Below are experts of layer 7 (counted from 0) of a mixture-of-experts language model. Rows are named router (the router's row for the expert), gate (a neuron's input weights, with its number), up (a neuron's input weights, with its number) and show model dimensions 0-255. Each number is 128 + 24 x the weight over its row's rms, rounded and kept within 0 to 255.
Before each expert's rows: "mostly gets" lists some tokens that are sent to it at least half of the time; "gets" lists some tokens that make up at least twice as much of what it gets as of all text. This comes from a sample of Wikipedia text that the model never trained on. Tokens count by the router's weight.

# expert 7
mostly gets: " from", " on", " for", " of", " into", " with"
gets: " of", " in", " to", " on", " for", " the"
router [114 135 104 124 112 131 144 106 147  99 141 152 118  82 159  92 160 123 166 116 116 190 122 124  91  67 128 107 162 128 114 151 152 118  64 118 121 133  93 109 118 128 131 150 119 143  86 102 120  91 183 133 123 141 128 102 124 109 124 121 105 106 122  76 137 150 161 142 113 140 129  93 114 129 163 130 160  76 115 115 141 131 115 150 129 174 134  94 108 146 165 146 149 121 132 117  80 159 172 137 126 137 165 133 118 145  84 132 103 117 142 120 118 142 153  92 139 192 117  96 140 119 131 155 148 125 124 170 139 156 147 106 135 121  99 101 184 155 148 104  95 124 133 127 101 113 158  84 105 156 145  87 154 131 102 169 136 107 118 116 114 122  94 123 181 118 121 141 111 120 172 105 122 121 113 120 161 141 100 150 118 155 106  82 101 173 139 127  97 137 124 112 117 148 148 116 130 119 106  93 137 137  97 104 143 109 118 120 163 128 105 108 118 139 143 157 149 152 130 122 120 123 160 124 154 157 122 178 136 111  98 160  97 135 160 161 163 101 118  97  80 139 129 140 142 103 120 117 102 144 114 112 124 133  99 167]
gate3 [104 131 110  95 121 119 106 115 135 123 120 135 126 128 102 119  74 104 121 118 158 104 113 164 155  82 118 163 126  77 109 140 160 122  98 115 128 154 100 135 149 125 120 123 127 143 179 132 144 106 100 147 137 100 112  78 183 112 118 142 111 113 163 104 133 146  97 122 119 136 126 139 126 100 119 159 159 122 121 147 145 140  98  92 192 100 139 140 167 138 114 126 133 124 147 124 137 151 153 117 150 103  92  94  95 127 116 106 141 136  87 120 141 111 108  84 139 106  85 129 116 111 120 138 146 103 151 157 129 168 158 154 140 125 129 100 148 145 100  94 112 187 172  89 128 136 150 157 170 158 148 156 143 175 139 144  96 135 125 140 156 148 138 144 133 146 154 104 120 117 147 130 130 102 146 125 121 104 158 124 143  93 129  92 129 131 148 157 148 118  85 141 172  99 109 114 145 112 137 134 129 139 108 138 113 113 154  87 124 144 181 106 165 107 119 149 141  78 167 129 165 133 142  88 169 115 149 144 106 150 109 151  97 150 118 147 147 158 148  87 125 123 134 103 122  86  79 181 100 104 143  71 126 112 109 139]
up3 [ 87  83 113 153 156 133 106 111 158 123 113 119 121 156 126 143 146 112 157 108  60  86 132 106 156 123 149 130 111 105 155 109 135 137 106 111 139 124 103 112 141 130 133 162  96 144 162 154 100 123 157 144 128 108 132 148 100 135 119 182  98 139 134 110 143 124 105 146 101 144 153 152 124 105 130 163 159 162 138 101 149 129  62 172 160 129 128 149 100  94 129 173 105 118 122 138 119 140 131 142 113 153 134 135  94 106 150 111  79 151 141 116 137 143 148  98 125 108 107 103 137 167 116 109 161 105 122 172  89 134 108 136 106  64 120 146 189 116 158 155 157 124 139 145 115 113 144 120 124 144 128 105 123 108  95 159  82 147 147 126 147 134 132 140 160 139 111 108  92  78 107 101 185 111 155 117 111 139 111 128 119 144 145 148 106 135 191 155 104 122 121 118 125 119 104 133 141 141 104  86 107 113 165 130  84 103 143 146 148 114 186 130 130 145 125 115  97 168 116 136 130 150 118  78 111 103 128 120 145 119 156 133 153 116 142 106 147 154 115  80 114 159 131 176 109 134 110 123 147  91 123 121 158 153 114 176]
gate4 [124 125 111 101 146 120 171 175 135 147  98 162 138 158 138 169 120 188 138 150 160 157 125 101  87 152 151 100  90 142 120 123 131 141 107 129 120 166 157 120 165 136 133 141 152 128  68 143 128 112 145  98 128 111  97 184 150 131 147 111 110 167 149 178 162 113 136 160 128 124 120 135 148 120 137 113 134 138 151 129 141 145 133 128 126 147 100  54 128  99 126 140 108 118 126 140 121 111 158 142 141 134 116 121 119 189  99 181  98 121 127 140 152  80 107 185 124 142 140  98 166 156 141 134 106 119 135 114 143 110 157 140 158 103  98 124 129  64 140 119 104 112 119 128 133  76 142 161 167 114  89 114 125 124  95 140 120 100 130 107 122 137 144 145 188 146  98 113 132 112 108 152 113 123 150 122 154 132 135 126 129 156 143 130 142 114  97 163  89 125  98 106 109 131 170 134  87 109 104 139 110  94 141 129 125 155 170 129 138 117 118 135 127 125 125 123  93 146 132 109  95 112 147 147  99 125 118 113 103 118 175 119 123 121  98 123 147 105  73 138  94 180 122  90 132 177 111 140 116 123 126 140  99  80 132 162]
up4 [130 144 150 113 134 109  97 124 151 106 163 134 138 116 200  86 164 117 135 109 163 145 141 122 130 109  88 118 108 135 100 117 127 119  80 143 118 138 123  85 153 147 114 144 133 115 127 142 160 110 117 156 146 161 137 113 114 130 134 150 163 126 147  84 102 123  95 118 111 154 125 114 135 127  72 144 141 100 137 146 151 108 148 130 134 160 134 122 126 123 155 110 113 145 126 113 124 135 130 125 155 137 152 113 103 126 144 128 114 102 103 124 160  92 122 142 124 153 104 140 102 135 156 135 111 156  71 176 118 153 130 137 156 171 133 147  77  92  84 142 128 180 113 104 155 103 133 137 108 146 112 114 155 117 159 109 157 118 130 106  99 133  49 169 142 134 120  97  86  89 142 117 131  95 152 117  87 126 110 127 158 114  99  77 107 127 134 127 132 179 101  81 129 164 127 170 111 147  97 122 134 158 129  94 136 127  99 156 186 163 151 102 103 131 135 125 170 129 155  78 118 124 165 128 160 182 136 166 135  95 111 148 130 117 126 131 161 136 113 141 133 129 110 138 124 135 169 116  85 119 132 125  70 121 126 133]
gate5 [131 122 124  98 131 155 168 123 101 128 128 104 107 168 103 117 143 147 130  97 211 143  87 166 146  96 125 143  96 153 151 112 110 111 135 158 102 108 134 134 148 125 180 104 156 121 116 111 186 126  99 142 102 104  93 109 146 116 121 112 118 127 169  83 115 114 145 157 142 162 143 160 130 149 137 119  68 128 118 124 149 164 164 151 109 116 139 135 131 140 131 129  94 139 170 118 126  97 155 158 175 125 119 125 132 112 134  94 151 130 146 147 187 121 131 123 139 144 154 125  88  94 105  69 120 143 147 153 132 100 145 151 115 113 159  77 151 114 118 123 158 129 131 176 132 179 134 116 112 126 154 127 135 130 121 108 127 143 134 144 117 102 122 161 173 138 112 167 142 128 135 140 149 129  95 130  70  89 128 130 120 162 139 143 118 119 128 131  98 130 135 106  75 105 158 110 124 127 101 142 127 145  99 100  97 175 127 109  85  87  98 104 139 163 137 124 102 158 151 171 100 133 118 145 153 102 125  95 141 155 115 123 108  69 144 115 127 143 134 102 113 106 103 125 102 130 162 116 153 108 124 118 127 122 137  80]
up5 [138 141 147 130 162 111 103 162  88 180 132 150 130 116 175 104 119 114 108 131 159 129 127 160  82 134 126 106 102 155  81 120 119 129 129 116 136 115 106  59 124 138 134 127 161 166 107 101 118  91 100 108 103 170  95 153 122  83 147 134 127 138 113 103 136 109 124 170 121 151 100 136 106 128 163 148 160 166 127 165 108 141 134 121 143 117 134  90 137 156 133 121 132 119 143 199  90 106 112 142 137 102 131 117 101 138 141 137 135 135 151 180  95 103 130 131 130 130 141 148 131 107 112 116 109 152 122 144 124 130  86 104 147 113 109  70 122 122 154 119  98 144 160 104 120 143 166 156  83 121 147 121 146 116 168 106 152 138  99 153 155 146  72  95 129 137 119 139 146  96 122 132 134 112 109 118 104 144 165 158 137 107 109  92 174 175 116 132 163 113 120 129  87 132 132 140 143 153 127 131 112 136 123 116 128  83 164 118 153 104 115 121  98 141 134 133  85 148 116 153 155 156 125 169  85 103 125 160 168 123 123 121 131 150 137 153 147 154  86 134 129 127 118 163 139 136 113 116 189 103 170 122  82  85  97 125]
gate6 [146  84 158  88 136 134 114 157  96 141 115 178 132 100 106 147 127 141  99 100 120 120 134 135 107 137 115  94 128 128 114 123 109 155 121 155 109 133  42 170 103 153 144 173 111 166 128 101 138 139  98 133 127 126 112 149 149  84 127 121 106 132 132 150 126 125 176 137 135 127 139 137 122 101 110 110 165 112 107 140 111 146 139 141 166  99 133 150 131 115 179 122 159 132  94 114  76 108 142 127 102 142  97 140 114 116 116 138 115 119  86 153 145 114  95 139 117 164  98 132 128 163  66 133 126 136 131 128 130 140 164 157  94 128 129 144 161 156 104 147  96 109 140 178 137 148 151 144 134 127 136 108  87 108 122 112 130 129 108 154  95 172 119 122 101 181 141 164 146  94 122 118 113 115 125 150 147 132 122  97 145 106 146  93 155 122 121 121 148 133 136 120 106 105 147 184 137 112 176 107  88 122 171  82 149 155 137 199 146 115 128 127 143  85 100 128 129 137 141 147 147 142 106 170 141 127 112  85 159 123 108 146 119 119 137 126  88 117 144 137 145  84 121 145  93 128 139 142 157 137  73 163 125 149  80 152]
up6 [116 157 110 130  84 133 147 161 116  95  75 137 143  88 110 129 155 150 135 111 127 104 164 139 116 168 154 171 100  98 112 121 124 125 105 123  97 156 103 157 140 121 117 101  82 146 130 103 113 118 136 137 147 172 105 106 142 140 123 119  92 161 142  95 122 135 146 135 158 121 125 103 141 165 163 118  99 100 125 108 156 115 139 109 190 182 138 154 120 126 148 144 102 109  84 151 149 108 148 131 117 147 145 151 188 139 157 120 134 106 126 146 145 101 122 136 129 147 128 121 150 124  94 147 117 138  80 124 135 135  98 118 136 137 131  67 130 120 123 120 146 128 144 130 116 131 125 115 182  95 156 175 157 111 159 129 146 146 144 138 101 146 108 125  89 100 124 120 110 135 128 119 114 125 142 153 157 111 155 129 149 157 136 106 117 119  95 100 125 118 145 114 145 127 149 136 127 172 172 134 132  94 115 104 111 108 143 170 172 116  91 183  88  86  69 155 151 144 115 106 120 129 114 142 146 127  83 126 127 121  79 108 122 138 159  97 124 101 193 126 116 147  89 135 115 105 116  89 120 105 125 143 160 177 167 157]
gate7 [146  72 107 147  75 109 125 189 129 198 134 134 138 156  86 107 126 128 168 154 163 143 108 121 149 131 125 153 161 144 117 131  74 113 124 161 122 118 115 142 139 117 155  98 116 123 182 131 114 123  89 118  70 161 133 111 133 152 156 123 142 116 119 124 120 121 153 123 116 137 130 100 155  56 146 115 147 142 162 169 110 124 130 127 102 117 110 131 128 152 120 132 157 141 136 150 139 139 165 128 118 136 144 115 145 132 114 119 122 117 137 133 110 106 188  97 166  95 134 111 144 128 151 163 167 115 127  43 101 126 148 162 111 148 138  81  64 140 154 100 118 132 111 120 139 161 116 100 102 102 139 130 172 152 150 123 114 120  90 119 127 126  88 144 136 119 145 159 111 147 128 109 128 160  87 101 127 114  87 148 131 133 118 106 159 117 136 113 147 150 138 159 129 160 167 135  72 119 162  94  95 120 127 132 144 172 117 115 122 146 170 121 133 101 145 149 110 134 134 143 129 138 126 122 108 105 145 115 142 126 123 121 131 105  99 151 106 131 118 121 113 194 169 125 114 148 124 107 120  89 133 110 116 171 114 107]
up7 [ 89 173 122 127  96 141 137 115 133 127 115 110 142  81 125 153 111 146 127 111 128 123 134 151 148 146  86 154 131 160 108 101 101 124 137 122 144 167 132 140 115 122 165 125 127  99 115 116  94 141 164 130 134 191 106  89 105 122 123 144 115  70 123 162  90 141 102 114 149 119 129 112 149 156 163 120 144 113 163 140 167 162 124 113 145 126  80 102  95 122 151 156 162 134 130 140  92 100 131 135  90 137 149  81 151 133 119 184 130  81  72 147 146  91 141 147 147 126 189 144 139 101 128 120 103  95 104 129 100 138 139 187 105 152 130 156 105 127  88 149 163  87 131 151 137 151 116 122 113 144 118 105 136 133 121  87 119 148 105 110 152 158 142 160 111 144  95 140 104 101 140 134 153 130 146  95 138 124 124 123 108 115 158 133 131 133 107 132 193  95 115 102 125  99  87 126 186 139 130 144 132 129 126 134 142 123 155 104 148 117 132 112  98  89 131 153 117 124 145 128  94  52 156 144 114 146 127 132  95 115  99 113 141 110 148 133 143 121 107 144 146 107 129 138 131 163 110 115 177 190 115 125 126 132 156 106]
gate8 [165 109 123 192 122 149 133 155 165 152 144 139 105 141 150 127 124 111 112 100 129 111 151 140 133 145 129 114 135 130 139 130 124 147 160  76 110 150 121 135 154 186 141 124 135 101 128 153 132 139 148 148 132 117 115 163  83 117  78  71 151 138 123 125 127 116 127  70 129  85 109 106 118 135 134 166 153 113 143 118 120  99  96  91 137 134  75 102  86 124 137 129 155 170 109 121 140 131  85 118 139 176  83 114 159 144 108 163 109 116  71 166 123 143 137 115 151 100 128 165 156 120 126 133 126  85 127 150 144 107 117 112 132  93 101  92 117 144 133 122 104 132 144 184 105 120 131 128 127 112 119 101 152 116 146 106 120 130  79 130 113 118  90 127 137 131 137 174 129 149 161 126 134 151  76 164 145  90 122 177 142 127 147 150 169 115 131 162 135 138  95 119 155 123 101 143 122 151 153 151 112 141 134 128 130 179 101 113 143  82 128 124 159 139 132 156 121 171 141 166 138 118  98 111 115 149  94 169 118  94 149 197 150 132 124  95 132 151 125 135 102 141 116  98 116 114 103 100 137 135  99 101 113 109  93 152]
up8 [154 159 159 104 104 118 136 120 127 166  87 119 116 109  86 152  98  82 125  78 128 134 101 117 157 119  97 128 142 103 116 107  98 134 100 118 130 142 144 155  97 108 150 161 103 131 137 114  83  95  87 145 119 109 129 127 114 153 153 131  87 100 164 160 125 112 140 189 117 144 164 165 110 119 101 103 142 115 146 117 120 126 146 118 118 111 134 128 139 126 105  98 148 100 124  87 116 165  98 117 169 117 143  73  86 143 168 116 145 144  98 120 131 126 165 120 139 131 137 150 150 130 121 160  96 163 150 159 151 167 139 156 146 139 116 112  89 128 106 129 107  86 110 141 175 149 135 140 170  92 132 126 104 141 148 136 143  90 138 103 158 124  97  93 113 104 111 128 163 156 102 123 127 129 133 101 118 129 154 102 149 121 119 147 106  88 110  87 127 137 151 107 138 136 149 119  69 176 123 146 125 129 139 132 122 121 151 127 102 119 119  96  78 144 123 161 157 119 164 108 144 151 135 115 101  89 128 127 152 115 142 151 105 123 182 143 148 132  95 163 143 143 107 104 154 138 155 166  99 173 181 116 127 174 158 138]
gate9 [191 149 177 139  94 118 121 145 154 136 155 101 132 111 108 110 137 116 171 103 151 111 117 169 144 116 178 113  80 141 107 143 101 133 105 128 143  97 102 126 136 122 151  59 140 154 154 144 109 124 126 111 117 145 103 172 102 149 126 130 141 120 108 126 119 114  86 135 128 106 132 100  93 110 125 145 128 111  81 157 130 103 114 111 128 118 150 115 116 129 152 123 134 120 204  94 142 115 150 127 127 122 112 141 159 138  87 120 137  95 114 131 144 139 170 138 121 105 131 134  70  90 144  99 141 176 114 114  99 155 126 147  75 130 161 157 103 127 138  69 130 178  92  85 139  99 151 134 143 168 140 117  88 167 138 143 126 124 114 116 101 156 136 107 147 139  86 139 166 161 150  78 152 194 130 133 107 127 139 140 115 120 134 115 159 126 154 125 126 124  86  87 137 145  88 156 125 123 131 145 116 136 123 110 143 128 126  85 129 131 157 169 167 140 127 114 134 129 115 130 135  92 118 111 147 181  79 116 102 142 132 164 113 141 143  90 125 119 110  91 127 151 140 138 146 139 101 126 159  99 120 118 116 130 115 131]
up9 [ 95  77 142 121 115 157 121 139 112 127 117 118 148 157 155 157 110 112 185 149 126 143 111  89 139 135 118 112 128 145  97 154 134 130  75  99 148 149  95 116 102 113 111 118 136 112 146 134 116 101 101  94 151 131 141 147 159 147 110 175 137 128 169 119 126 134 135  92 128 113 116 148 126 112 125 108 102 136  95 160 127 101 118 145 132 163 164 143 153 124 156 164  61 171  98 151  84 102 124 106 141 160 135 110 127 140 151 117  98 122 105 167 133 127 103 108 103 145  97 146 123 126 120 108 146 133 129 169 106 121 112  92 116  99 150 128 144 131 127 152 170 154 102 164  98 158 131  81 137 148 164 141 142 115 125  96 125 108 137 107 120 153 122 136 121  90 150 142 117 153 171 124 111 145 148 119 129 161 144 145 105 135 153 132 125 123 126 126  60 156 116 137 115 125 148 145  93 182 149 101 128 137 136  91  99  76  93 131 111 113 136 112  96 107 116 127 143 145 103 110 109 113 151 172 190  98 113 169 191 166 116 139 104 117 113 165 123 140 114 138 153 137  99  93 180 114 107 114 122 140 151  73 141 161 122 101]
gate10 [ 81  70 104 131 137 141 146 178 103 131 108 167  82 124 134 105 132 135  99 103 138 135  97 148  84 147 105 155 105 138 129 144 127 136 176 134 105 126  82 151 189  77  91 121 103 147 114 140 135 165  79 135 119 147 129 138 151 123 130 122 153  99  80 130 138 140 147 128 114 130 174 125 143 154 148 158 113 114 109  98 129 127 133 106 121 123 121 163 120 121 119 132 102  96 128 132 170 146 144 115 100 134 136 134  83 122 105 188  92 130 152 102 130 160 122 119 111 116 148 149 151  97 113 165 141 161 153 112 117 100 109 129 127 126 156  95 151 133 148 175 148 105 161 135  81 158 163 130 123 150 103 106 121 115 135 114 113 124  95 148 137 117 146 129 147 143 120 102  82 107 139 125  85 169 150 178 104 116 154  96 138 172 116 142 151 156 103 141 153 143 141 155 131 110 115 151 118  79 133 103 167 132 116 115 165 132 122 130 121 148 118  89 130 101 124 121 122 139 139 128 181 105 111 119 121 121 159 137 181  80 103  99 103 102 126  86 166 162 100 144 130 114 144 113 159 126  97 119 161 150 142 148 146 111 111 102]
up10 [122 154 128 147 179 134 140 125 139 142 116 124 136 172 146 110 141 122 115 118 147 119 100 153 109 139 128 152 123 161 127 101 103 108 158 109 105 104 112 137 108 193 113 112  87 132 135 139 172 124 117 125 160 135 135  91 154 116 138 169 139 134 132 159 109 137 134  60 149 185 145 166 142 114 119 185 151 111  95 124 129 163 137 145 104 132 130  67 135 130 126 109 144 179  99 111 123 121 112 172 100 105  95 119 109 145 115  83 155 129 141 132  80 172 130 146 123 112 128 114 117 140 106 102 103  92  89 126 147 111 150 130  79 114 166  88 142 148 119 141 101 119 154 124 146 145 125 163 124 144  88 130 146 166  86 138 103  97 124 137 120 118 129 100 111 140 125 134 138 140 171 135 132 142 148  87  96 124 184  95  93  79 134 146 121 111 125  95 156 166 111 114 123 112 135 143  74 150 138 149 143 133 139 172 119 134 110 128  93  93 123 132  99 123 158 135  86  84 110 118 118 109  90 161 119 102 153 111 128 150 132 136 121 107 108 158 137 136  98 145 132 142 137 152 129 116 146 114  88 159 156 111 137 190 160 124]
gate11 [127 119 100 156 141 163 152 104 121 102  85 135  86 129  94 121  70  94 153 151 114 167 117 156 137 131 123 112 156 123 124  91 129 138 109 129 120 141 121 123 113 124 134 135 156 148 149  84 166  89 178 135 131 134 150 100 101 134 133  89 163 100 139 112  92 157 126 126 107 153 101 115 144 146 147 133  84  83 119 106 143 117 147 160 137 121  98 116 155 101 105 110 149 125 128 155 123  82 157 145 117 131 158 146 124 150 102 156 104 115 120 148 167  95 133 152 139 131  80 102 134 118 114 170 153 112 114 116 121 138 134 154 139 112 162 101 119 146 113 106 132 142 117 135 134 112  82 119 152 155 122 103 154  98 134 166 121 130 130 151 139 112 141 157 121 137 118 168  81 154 179 139  95 107 131 112 113 115 158 133 107 112 126 103 117 116 146 126 147 114 117  96 141 143 155 114 148 139 175 114  90 109 156 170 129  92 139  76 143  77 137 125  93 127 110 158 147 145 129 122 114 140 188 108 165  98 112 118 110 163 124 129 141 172 186 134 162 134  86 140 147 125 100 184 163 104 149 115 102 138 140 145 149 103  64 139]
up11 [131 148 130 146 114 149 125 147 119 109 106 143 117 152 112 137 100 108 136 108 119 196 147 159 133 131 138 120 139  93 144 118 116 130 170 148 137 121 128 160 145 174 105 126 127 121 128 122 136 109 123  79 148 110 156  91 131 171 141 115 109 103  97 113  68  72 153 135 104 120 134 111  98 110 113 133 137 146  86 136 148 136 126 131  95 113 109  66 117 150 135 119 135 107 130 151  83 103 122  54 158  83 104 130  98 170 130 106 110 130  93 197 104 122  96 152 150 145 103 127 114 173 111 148 104 129 145 141 128 114 155 149 128 111 140 169 120 123 129 130  93 142 142  94  92 110  92 134 130  96 127  79 160 128 134 142 177 119 148 156 149 116 114 141 142 105 126 122 134 114  97 171  89 103 129 165 119  92 140  82 129 163 135 119 119 129 154 145 173 109 135 114 101 138 134  95 146 138 140 170 153  95 144 139 137  96 191 157 135 124 155 176 138  89 148 143 115 123 105 120 105 168 134 136  97 102 149 109 107 148 133 142 121 150 119 159  91 133 126 132 162 143 161 131 100 110 117 126 130 143 151 162 137 154 153 143]
gate12 [123  91 156 112 116 122 164 156 158 124  96 105  96 154 120 155 155 128 131 161 146 147 124 128 154 137 112  92  94 151 123 128 152 140 133 104 149 114 127 157  92 109  97 107 123 172  99 152 101 111 158 145 137  81 147 109  98  94 128 157 122 142 164 118 137 121 104  82 155 117 105 147  99 126 101 134 129 144 110  84 154 139  77 137 114  91 132 145 108 129 108 116 126 110 148 150 107 162 182 127 121 145 142 118  96 153 117 134 118 126 143 123 143 134 111 114 137 115 127  95 102 152 126 128 130 123 132 153 109 141 149 135 168 103 103 116 106 158 153 125 128 114 118 121 148 103  96 145 105  74 127 129 161 163 162 126 173  98  86  79 114 142 119 140 153 112 126 133 153 123 168 128 161 137  83 146 171  98 123  93 113  98 125 104 130  63 120 165 121 166 140 105 113 182 165 147 133  93 168 150 124 169 170 123 120 167 121 147  92 147  87 107 134 157 113 184 145 146 172 106  95 138 135 111 147 110 135 137 148 113 125 110  90 112  94 125 132 137 133 152 123 172 118 163 107 133 115 133 149 155 116 108  66 144 119 118]
up12 [160 152  87 138 116  78 151 172 146 148 128 170  71 102 117 119 113 139 148 133 137 110 114 132 159 146 126 115 150 104 145  94 163 122 165 137 178 125 133 137 144 124 129 117 145 156  98 150 134 114 133 127 117  97 149 106  89  94 112 136  85 175 167 113 116 132 144 113 125 126 151 152 139 110 140 127 134  91 148 123 117 124 101 130 124 130 126 160 130 139 116  85 129 160 125 122  93 197 132  78 124 127 136 116 123 132 112 105  94 132 124 145 141 134  62 121 162 126 111  94 131 147 115 120 169 125 118 143 143 145 149  91 172 181 143 130 123 129 115 105 140 160 130 101 156 104 100  65 115 105 165 122 151 183 156 113 149 115 129 102  84 112 123 150 138 124  97 131  91 136 196 141 130 111 138 116 145  94 106 127 131 159 125 140 159  86 161 153 122 194 142 136 124 121 136  93 128  88 172 121 166 137 140 119 156 144 107 149  93 140 100  99 115 132 122 122 142  98 123 127 120 135 127 138 176 135 145 132 135 142 119 102  97  90 129 101 134 112 165  94 128 119 110 125 142 124 130 160 117 144 111 125  87 111 115  71]
gate13 [117 108 124 130 115 157 101 119 130 128 129 117 135 181 144 151 152  99 130 125 107 148 159 143  71 138 142 106 107 115 104 124  62 115 142 164 170 111 148 161 117 139 106 135  90 141 120 111 116 111 118 127 129 133 150 119 101 161  92 132 116 106 103 148 166 160 151 142 134 158 147 147 123 123 138  95 125 112 107 131 121  97 112 154 126  98 126 132 176 113 137 133  98 140 132 136 112 129 173  97 135 120 135 156 125 134 129 144  85 133 117 159  86 124 137 100 163 101 143 145 146 134 125 145 123 139  91 155 138 118 120 113 139 111 124 112 128 102 159 146 146 173 134 156 155 131 122 141 112 109 178 115 130 104 108 154  86 128 167 136  97 127 161 173 110 142 153 106 120  96  77 153 118 175 108 128 117 138 120 106 115 153 127 120 137 145  97 108  91 116 131 114 125 148 124 111 101 121  88  99 148 111 169 143 142 102 159 146 102  98 146  84 151 125 130 147 141 142 126 113 172 176 119 116 144 156 114  44 118 160 160 159 130 158 139 114 189 113 101 154  76 125 112 102 122  80 124 174 139  82 135 134 143  69  90 130]
up13 [114 126  90 117 136 114 117 133 140 112 106 135 154 123 137 106 117 155 127 142 110 144 152 127 165 142 145  84 139 148 161 114 151 131 110 107 158 113 135 175 110 114 148 114 117 101 154 139 115 119 130 135 109  84 135 162 116 132 108 122 108 126 109 107 157 144 200  90 144 159 142 151 129 139 150 137 138  94  97 144 149  83 119 109 122 151 141 141 162 120  98 155 138 106 149  93 101 121 132 165 134 128 163 148 181 138 119 100 139 118 128 113 139 110 120 186 141 131 122  92 156 128 144 153 106 149 139 123 177 127 111 125 142  91  93  93 156 106 131 138 106 122 105 123 119 137  80 171 125 127 118 128 106 113 120 160 136 107 110  97 101 148 150 175  90  98 110 137 126 126 135 112 122 166 143 119 110 134 138  96 101 110 154 125 132 152 146  95  62 143 143 110 111  77 126 126 119 126 163 163 135 134 168 121 110 170 112 159 135 139 166 143 189  92 174 143 133 149 137  77 152 114 124 137 121 148  93 101 145 129 178 142  83 144 167 138 137 108 131  68  77  98 165 127 134 129 129 158 139  68 162 115 141 135 133 133]
gate14 [157 144  98 130 178 128  99 136 114 125 160 165 132 141  92 101 173 134 133 112  95 124 165  78 110 128 126 183 127 137 156  92 153 120 124 102 173  98 104 117 121 147 166 125 110 125 155 135 135 133 138 147 138  97 110 156  85 148 143 149 109 137 109  87 133 132 139  75 153 144 135 114 142 150 129 118 110 113 163  92 128 151 120 130 150 142 120 127 125 197 127  97 110 126 132 130 132 112 150 131 112 122 154 135 128 104 148 128 150 110 141  89 127  98 155  85  85 157 104 127 121 138  99 131 122 110 125 166 134 157 118 138 127 116 149 117 119 130 125 107 130  89 150 112 136 130 125 120 138 120 134 157  88 135 104 115 113  56 127 146 128 155 104 115  97  94 118 170 137 121 131 147 180 105 110  84 144 156 100 124 104 131 104 154 135 123 150 137 114  92  88 122 124 174 132 108 132 124 161 113  55 149 160 114 116  69 120  88 123 119 147 130 127 128 114 155 160 154 141 173  89 169 134 111 163 115 107 138 135 129 109 117 128 112 136 146  97 151 100 124 178 110 209 184 133 100 126 120 133 109 151 108 119 143 121 118]
up14 [138 122 138 143 115  95  82 129 114  96 143 142 174  95 133 109 158 131 150 145 110 106 152 166 114 152 103 152 132 140  89 147  93 156 105 120 118 103 115 141 111 107 137 154  99 187 140  94 101 141 150 114  91 136 114 136 134 134 128 125 137 115 133 136 145 130 116  99 147 103 121 139 142 174 121 132 139 138  92 134  81 139 164 128 105 212 107 117 110 134 118 124 156 153  94 129 111 118 132  87 120 113 142  96 147 126 148 133 107 168 123 162 135 149 148  99 128 185 127 133 119 100  66 147 142 119 102 162 122 170 117 138 132 149 131 182 156 164 151 115 116 113 166 146 145 135 170 112 151 125 154 146 112  93 128 159 111 110 138  90  76 139 119 136 117  70 123 132 105 128 117 116 144 135 164 123 142 107 115 116 171 133 141 113 152 116 139 135 121 117 126  82 140 138 135 143 116 130 122 116 104 151 102 176 164  95  60 153 120 111 145 145 131 128 121 127 179 138  92 136 126 110 112 125 116 132  80 156 135 110 136 158 130 133 123 127 180 123  99 115 150  89 137 156 166  64 119 143 135 133 174 147 129  93 126 103]
gate15 [100 142 104 131 132 179 143 142 142 207 116 138 114 114 155 129 115 125 106  68 135 133 116 120 139 135 109 121 111 152 126 131 116 122 120 164 119 150 146 103 150 114 150 135 147 173 130 145  93 136 123 137 117  99  83 101 107 170 138  88 139 139 133 156  72 140 159  90 172 135 115 115 116 140 121  76 117  98 131 122 111 122 134 164 126 110 101 126 153 158 153 151  83 133 120 138  88  68 114 147 130 132 129 131  99 170 114 125 118 163 167  87  71 130 123 120 122 169 110 133 162 135  84 126 112 112 126 116 131 156 126  93 104 133 143 137 154 128 178 154 129 121 140 153 128 113 127 115 119 147 151 128  92 134 118  88 104  80 119 117 106 138 113 141 168 115 100 159 120 124 131  95 115 153 139 129 117 128  96  99 122 141 133 127  90 160 122 146 110 162 110 115 164 151 146 124 128 136  85 123 129 132 130 166 107 159  99 160 114 156  98 107 134 137 122 151 117 132 144 156 101 124  96 130 171 186 132 133 124 182 141  91 145 169 157 151 155  63 123 125 121 177 120  85 138 145 116 144 143  93 150  96 134 134 142 135]
up15 [162 145 119 103 122 110 166 173  93 102 114 110 159 169 116 149 122 115 108 141 159 118 131 114 103 147 122 182 136  94 130 163 134 134 120 128  88 111 120 164 121  95 151 103 137 119 103 118  92 123 125  84  99 177  94  94 136 132 171 160 106 103 142 134 170 114 134 124  97 139 146 119 119 169  84 147  91 147 178 131 184 160 117 135 132 118 128  93 117 154 123 143 125 107 179 133 145 134 176 138 152  82 122 144 113 114 113  89  91 121 100 135 136 133 134 114 142 135 135 113 125 143 150  73 102 139 116 121 127 154 166 119 156 117 117 139 132 135 155 120 148 155  82 184 140 133 138 140  97 173 147 123 171 125 125 162 155 155 138 117 100 146 167  89 135 122 150  97  95 132 145 145 144 159  91 110 143 123 150 163 112 146 136 115 145  91 123 133 150  92 136 160 109 121 102 114 117 142 133 166 119 116  78 111 146  95 140 142 117 119 126  96 160 136 133 128 114 132 114 117 129 110 161 137  61 144 111  84  77  80 144 137 106 147 129 118 128 119 122 159  89  88 127 120 153 134 152  99 125 140 109  90 139 131 131 139]